Weights of a small mixture-of-experts language model, trained from scratch on English Wikipedia.
Size: width 224, vocabulary 5244.
Below are experts of layer 9 (counted from 0) of a mixture-of-experts language model. Rows are named router (the router's row for the expert), down (a neuron's output weights, with its number) and show model dimensions 0-223. Each number is 128 + 32 x the weight over its row's rms, rounded and kept within 0 to 255.
Before each expert's rows: "raises" lists some tokens whose logits its average output raises strongly, later layers aside. This comes from a sample of Wikipedia text that the model never trained on.

# expert 68
raises: ",", ".", " and"
router [215 123 145 174 121 207  96 170 133 110 103 146 171 159 155 144 111 118 112 131 147 157 165 190  99 151 115 140 134  85 141 168 151 154 142 138 118 116 106 115 159 112 145 151 164 120 148 126 167 133 148 167 144  87 159 198 172  78 150 128  96 155 143  94 110 115  71 167 212 100 130 154 147 117 153 126  95 158 158  89 171 144 148 171 135 148 118 185 149  95  87 157 136 142 112  94  92  90 151 172  84 136 124 101 112 162 167  83 149  83 107 151  81 152 104  99 106  96 181 154 167 166 137 151 141 116  82 128  97 116 133 154  91 165  90 138 142  84  70  91 117 148 119 114 101 193 139 136  95 100 155 142  85 136 117 189 104 148 169 127 150  70  88 121 165 116 137 132 166 165  73 179 145 105 158 182 150 180 138 133 148 120 113 174 120  81 187 185  63 135 120  89 113 158 147 106 101  81 116  92 155  91 161 102  61 150 163 111 111  52 140  76  88  97 132 169  95 129 145 109 130 127 132 131]
down0 [101  77  74 103 113 117 126 126 199 124  91 147 109 143 159 101 190  79 123  80 120 187 143 156 125 204 149 101 163 163 107 139 108 131 120 160 167 164 164 120 124  82 150 152 114 147  74 122  68 143 140  70 125 156 156 165 149 130 142 115 129 116 108 150 144  73  86 120  75 143  87 120 118 128  85  85 157 141 194 144 165 160 135 155  98 132  88 132 139 116 138 122  92  65 129 142 170  89 105 140 146 200 185 148 157 118 123 101 123 104 110  98 154 158 129 152  96 179 164 159 156 126 128 154 162  94 115 170 163 102 137 158 147 149 182 125  82 112 118 106 164 205 117  91  25 149 108 116  98 116 103  99 107 128 163 136  77 151 123 100 141  99 157 172 132 140 159 134 100 147 164 111 146 134 111  72 108  86 141 183 120  91 192 141 130 106 140 172  80 161 142 179 148 106 126 154 113 102 142 106 143 174 123 223 119 146 168 118  74 108 113  84  77 111 119  92  59 112 104  78 137 134 122 120]
down1 [139 129 105 177  37 142 113 120 106 174 117 132 112 170 121 156 106 114 148  57 131  90 131 165 171 120 136 201 171 114  69 100 183 140 148 140 119 164 107 134 115 121 137 123 109 161  95 122 155 154 124 172  98 170 162 120  81 142  86 116 110 182 173 139 165 152 157 114  97 175 215 105 184 179 122 119  98 157 150 154 159 167 128 140 140 127 137 102 145 134 155 104 113 110 107  77  90 141  84 178 156 107 147 136 144 122 155 180  73 123 120 172 112 165  97 150 104 127 139 134 119 123 145 157  95 121 149 130 108 151 138  67 125 119 163 117 120 126 123 113 103 124 111 117 105 190 100 107 130 142 128 122 135  94 172 144  98 144  75  57  88  49 204  81 172 151 107 134 156 129  71  54  73 113 135 172 123  52  66 109  89 133 133 142 151 128 144 168 124 156 150 115 125 141 109 114 122 148 170 161 126  60 127 100 160  68 137 149  73 132 148  89 145  67 139  83  98  90 145 165 114 169 181 126]
down2 [ 77  96 119 112 140 115 127 127  51 148 126 135 129 205 139 118 103 198 100 109 147 158 171 137 100 144 153 186  83 169 116 133 125 164 141 133 127  94 139 185 117 156 132 122 156 128 118 171  63 131 158  70  86 138 125 139 147 119  96 138 119 115  94  95 146 148 159 160  80 102 183 146  87  96 142 139 185  97 161  93 104  63 161 107 179  84 137  78  64 129 130 187 136 113  94 141 134  67 112 142 144 131 113 155 110 135 126 121 120 148 118 111 161 123 134 173 110 162 143 143 145 118 121 115 118 144 162 107 164 188 165  66 132 170 186 124 151  78  96 125 134  94  94 115 116 146 132 108 145 120 125 129 113 133 154 126  82 121 144 111 144 151 115 137 144 152 148 140  98 124 244  76 192  82  70 130 134  89  52 169  99 120 117 133 139 115 145 192 134 182 105 104 137 179 104 156 102 132 123  85  87 102 157 136 157  70 176  95 122 108 120  98 111 192 139  96 137 170  25 157 101 140 105 114]
down3 [126 131 158 139  79 140 125 140 124  99 144 177 157 139 154 181 112 106 139 180  84 142 122 107 119 122 147  90 115 164 162 165 136 153 117  97 134 105 117 122 155  95 147  62  95  94 197 119  59 178  61  76 107 147 131 114  83  87 133 145  74  92 103 101 131 119 197 128 112 145 166 146  99 100 167 170 137  74 106 100 149 110 136 179 182 116 135  80 100 141 148 123 150 130 113 166 118 132  96 178 151 202  93 167 155 181 129 141 131 165 117 127 105 105 135 164 123 140  71 139 166 106 150  98 174 169 116 138 152 106  93 121 136  84 162  92 122 164 121 113 108 100 104 134 101 142 115 144 102  84 124 124  86 154 119 191  85 188 141 176 110  98 147 131  92 138  74 143 164  91 107  87 105 163 167 142  71  77 134  79 149 130 172 103  95 132 113 169 128 168 132  91 146 226  94 113  92 171 120  98 130 133 169  84 128 149 133 151 122  83  89 123 168 118 182 118 124  40 148 130 138 216 115 123]
down4 [ 81 125 138 139  94 115 196 116 130 115 166 148  79 139 115 143  94 118  55 125 132 126 166 123  84 104 141 156  97 119 139 153 144 179 103 174 176 124  90 161 132 158 142 145 154 162 129  86  85 120 104 159 117 138  74 155 183 179 129 160 150  58 145 168 133 104 105 100 128 137 171 135 100  99 105  89 168  88  92 160 186 163 138 169 161 110 110 109 137 116 151 139 176 173 115 179 114 102  80  96 118 146 132 104  94  86 132 109 138 118 176 181 146 134 158 119 123 146 116 156 123 153 139 151  65 154 139  95 158 100 107 194 149 151 207  88  95 134  86 131 168 101 126 153 104 123 110 109  78 130 119 105 109 158 185 114 129 134  96 131 177 129  92 123  38  70 156 116 161 105 120 117 104 125 107 207 106 155 145 121 146  44 111  98 113 161  95 129  72 111 123  82 113 103 123 157 103 152 160 136 119 227 155 175 139 108 133 184 124 152 149 116 132 197 153  89 122 106 113  55 133 180 125 111]
down5 [130 146 130 200 178 133 102 106  70 126 132 104  90 161 126 157 144 137 133 156 151 109  82 103  91 136  95 172 161 166 135  69 117 153 144 172 131 152  84 121 148 169 168 138 114 122  84 108  99 108  91 140 157  88 126 157 156 111  78 144 172  89 117 185 142  99 144  78 141 113  74 135 111 144 116 134 114 146  99 136  98 119 108 129 151  91 116 183 164 149  57 174  91 127 129 158 110  89 121 149 157 113 128 175 141  93 101 108 176 123 201 161 158 120 164 105 175 136 117 163  79  72  72 127 172 153 138 103 113  90 129 121 150 109 118 149 105  86 132 167 101 128 105 131 124 110 171 132 111 104 113 198 212  98 165 102 158 108  70 146 189  98 190 149  83 186 137 182 124  96 102 145 213  78  91 130 141 165 128 130 103 159 118 133 133 182 121 125  47 114 162 114  78 171 103 108 116 122 144 136  89  85  76 149 171 182  90 105  60 123 112 183 152 124 139 137 117 108 144 127 150 135  92 132]
down6 [123  90 131 105 166 125  90 173  78 149  95  80 128 167 180  98  91  98 159 149 139 113 113 106  93 162 184 103 129 172 180 115 106 112 113 142 108 133  98 121 108 109 151 124 140 174 128 135  79 128 117 126 118 129  88  92 120 124 150 133 162 145 111 159  64 152 155  83 105 141  87 104  91  88 144 183 139 147 136 143  95 100  69 141 166 123 182 148 136 121 130  67 211 107  83 100 109  67 168  78  16 122  72 130  97 164 123  94 180 148 104 147 138 132 189 152 169  90 152  97 153  98 180  54 148 145 120 156  68 175 120 115 127 117 102 127 115 103 165 136  94 131 144  92 156 117  84  80 157 120 120 132 169  90 113 102 105  83 125 142 160 146 108 101  94 139 135 123 152 139 128 116 107 161 107 157 161 180 140 126 170 153 128 171 106 154 101 147 130 115 147 177 189 194 182 128 131 135  57 161 110 174 145 110  98 180  85 183 112 166 112 182 151 158 133 142  86 119 123 135  71 109 141 144]
down7 [ 94 195 111 129 128 151 164 100 159 110 120 141 155  61  82 159  83 185 152 144  61 132 132 153 119  83 146  77 130 140 142  74  23 148 140 173  84 104 193 128 178 117  98  97 142 108 114 114 157 163 129 180 133 115  80 139 100 135 179 129 114 124 106  57  91 132 139 154 149 126  85  65  81 127 118 144 161 119 134 139 115 126  64 113 152 123 121 155 109 152 117 138 131 111 149 176 100 174 146 148 176  75 172 137 154 156 148 174 158 122 111 136 126  89 164 122 161  99  89  81 142 155 101 135 111 170  95 188 138 175  62 125 146  89 110 132 205 125 101 124 123 140 150 139 129  92 132 103 111  71 170 114 123 112 122 169 150 157  96  93  63  94 110 168 146 167 157 115 120 114 164 153 121 135 107 166 180 130 134  85 172 132 127 122  95 147 180 155 130 112 203 156 178 113 146 111 146 116  90  74  89 121  95 161 115  81  90 137 144 172 139 142 157 141 196 127 158  90 133 155 130 170  88  93]
down8 [ 98 140 141  88 151  46 164 180 202 148 128  79 100 173 150 138 121 109 154 100  64 165 118 121 123 109 149 128 103 114 171 163  98 127 131 209  73 106 127 152  75 155 132  95 121 150 103 154  92  78  64 173 102 114  68 138 141 136  94 115 117 140 115 115 130 143 130  39 153 176 108 127 114 161 137 194  90 128  98 117 126 120 110 137 133 163  81 139 159  90 145 159 134  77 127  87 132 110 133 111 133 117 194 104 100 162 187 150 145  84 158 159 132  86 121 111 133 102  79 114 146 155 166 132 124 132 145 127 108 196 113  85 175 151 138 117 120  71 109 118 119 128 141 146 156 158  60 128 123 193  95 204 161 136 104 203 150 104 177 111  54 163 107 181 194 118 157 144 128 165 182 127  97 107 124 110 115 126 121  99 116  89  72 158 119 166 124 134 122  95 111 120 184  39 138 151 113 135 169 175 140 129 130 108 113  91 124 137 134 105 149 123 126 178 127 105 132 158 152 144 110 183 125 122]
down9 [130 127  94  91 168  94 123 150 154 114 128  70 127 150 146  93 124 122  82 103 122 121  98 121 140 139 151 130 121 147 182 131 128 143 165 149 141 125 152 149 135 171 168  86 178 167 110 164  78 169 120 121 141 170 135 105 119 120 139 144 178 140  73 176 127  95 106 143 122 108  81 154 112 153  94 147  92 168  64  92 113 199 131 138 176 171 159 138 168 100 123 129 136 134 143 144 125  92 142 202  87 147 125  73  51 121 187 145 139  71 138  69 147  93 153  98 103  63 168 148 167  65 166  61 101  91  84  77 194 126 161  87 164 107 196 130 167 125 122 167 152 150 173 169 103 145 123 155 118 142 175 105  74 110  87 118 100 126 143  66 131 127 100 118 137 121 163 163 132 144  54 117 164  96 122 120 106 114  87 163 157 126 123 148 101 101 147 174  95  97  69 102 218  87 107 145 132  81 135 139  99 177 164 146 172  89  98 142 147 108 148 115 156 151  92  76 112 115 100 141 149 122 140 112]
down10 [ 87 144 149 153  98 154 137 180 131  96  92 116 150 159 131 176  84 171 188  96 139 126 144 140 142  94 151 121 128 127 142 127 152 186 131 103 117 107  85 141 176 129 135  90 106 143 108 140 160 125 125 109  90  97 143 150 135 105 139 120 148 105 152 143  99 140 103 172  58  75 105 170 147 137 149  98 107 129 140 155 181 138  88 135  85  93 204 132  73 109 104 157 185 101 100 170 102 128 185 143  84 102 153 152 160 137 106 106 115 140 113 162  57 120 123 114 113 187  84 150 124 166 123 145 146 104 144 155 108 122 127 114 130 141 130 142 144 101 151 160 115 183 167 178 110 123 112 158 127  95 139 106  83 118 149 113 123 201 126 149 112 118 133 134 134 115 165 171 125  82 135 123 157 119 115 129 126  92 142  94  95 155  68 119 113  70 102 152 102 142 146 123 139 111 117 167 110  99  13 148 138 160 186 121  88 125   0 100  93 172 101  94 126 137 164 119 175 169 194 226 150  54 175 134]
down11 [ 70  83 130 139 179 164 114 164 148 131 167 133 123 167 102 140 120 146 122 130 200  80 133  67 103 155 155 123 161 161 178 133 129 173 178 164 140 166 171 187 129 159 100  95 135 132 121 121 120 115 129 166 163 107 128 114 142 135 180 127 159 130 116 150 119 115  91 114  97 164 153  85 143 132 211 153  74 145  93 107 119  87 105 126  95 114 171  70 132 123 122 146 137 142 103  82 165  78  90 117 116 175 156 104  84 114  76 108  79  93 160 132 150 109 140 128 117  92 144  69 105 141 122  90 122 110 179 108 118 149 133 110 173  95 102 138 115 100 116  97 189  62 166  82 125 118 132 130  73 165 108 108 195  98 176 151 200 144 126 181 101 113 146 112  76 169 109  53 114 115 124  89 198 133 109 131 126 162  99 163 111  93  80 185 143 186 162  79 120 157  92 122 128 120  93 151 136 137  99 138  61 124 113 133  96 140 118 134 175  81 118 116 178 123 169 187 141  95  56 112 131 172 113 149]
down12 [114  99 136 152 126 124 132 156 106 173  95 104  89  57 119 109 125 146  91 153 119 154  80  96 126 111 129  95 171  93 166 134 123 138 136 120 149 154 135 137 129 105 166 121 125 195 174  90 176 147 141 110  97 113  94 134 114 108 162 144 142 109 198 137 111 138 156  81 144 129 114 120 147 106 169 177 120 153  85 129  58 152 102 127 139 156 158 113  75 101 105  55 195 133 101  96 149 144 118 103  67  65 105 105  94 147 121 137 136 102  87 104 172 151  88 122 107 130 139 118  68  95 118  99 123 149 160 147 209 151 109  79 129  75 119 114 132 114 161  84  99 143 166 198 158 157 147  94 105 162 188 121 105  97  76 115 127  79 173 195 166 138 192 162 136 155 107 152  95 113 140  93 160 117  73 144 147 137 201  82 181 117 114  99 152 129 106 135 132  66  89 121 200  94 210 102 162 124 150  88 110 104  96 129 148 153 179 118 141 112 148 110 157 137 107 103 162 116 197  91 158 156 107 165]
down13 [133 101 116 114 221 121 108 130 134 164 138 128  87 141 112 187 181  98 125 112 116 142  99 143 127 187 176 138 119 141 103 165 114 168 100 113 123 110 153  51 151 145  81 124 168 169 159 184 147 183 102 111 170 129 208 121 111 124 117 114 113 152 115 168 129 138 105 140 103 139 124 163 143 158 106 154 120  93 128 137 133 125 126 116 189  84 101 112  77 106 106  93 125 105  75  96 145 155 120 183 160 162 192 127 143 103 110 157 105 108  79 141 151 109 179 111 121 138 133 159 104  73 154 104  26 203 120 121 178 121 151 152  99 161 160 128 107 135 146  88 140  96 119 163 169 127 170  99 193  32 121 164  51 130 133 138 119 164 102 149  53 136  83 110 110 119 149 127  97 139 138 123  87 114 156 133 139  93  57 146 166  71 156 120 115 144 139 107  92 113 101 151 182 125 101 147  62 169 136  83 159 131  70 172 141 124  91  95 160 130  78 101 133 140 158 176 128 142 100 115 127 116 140 105]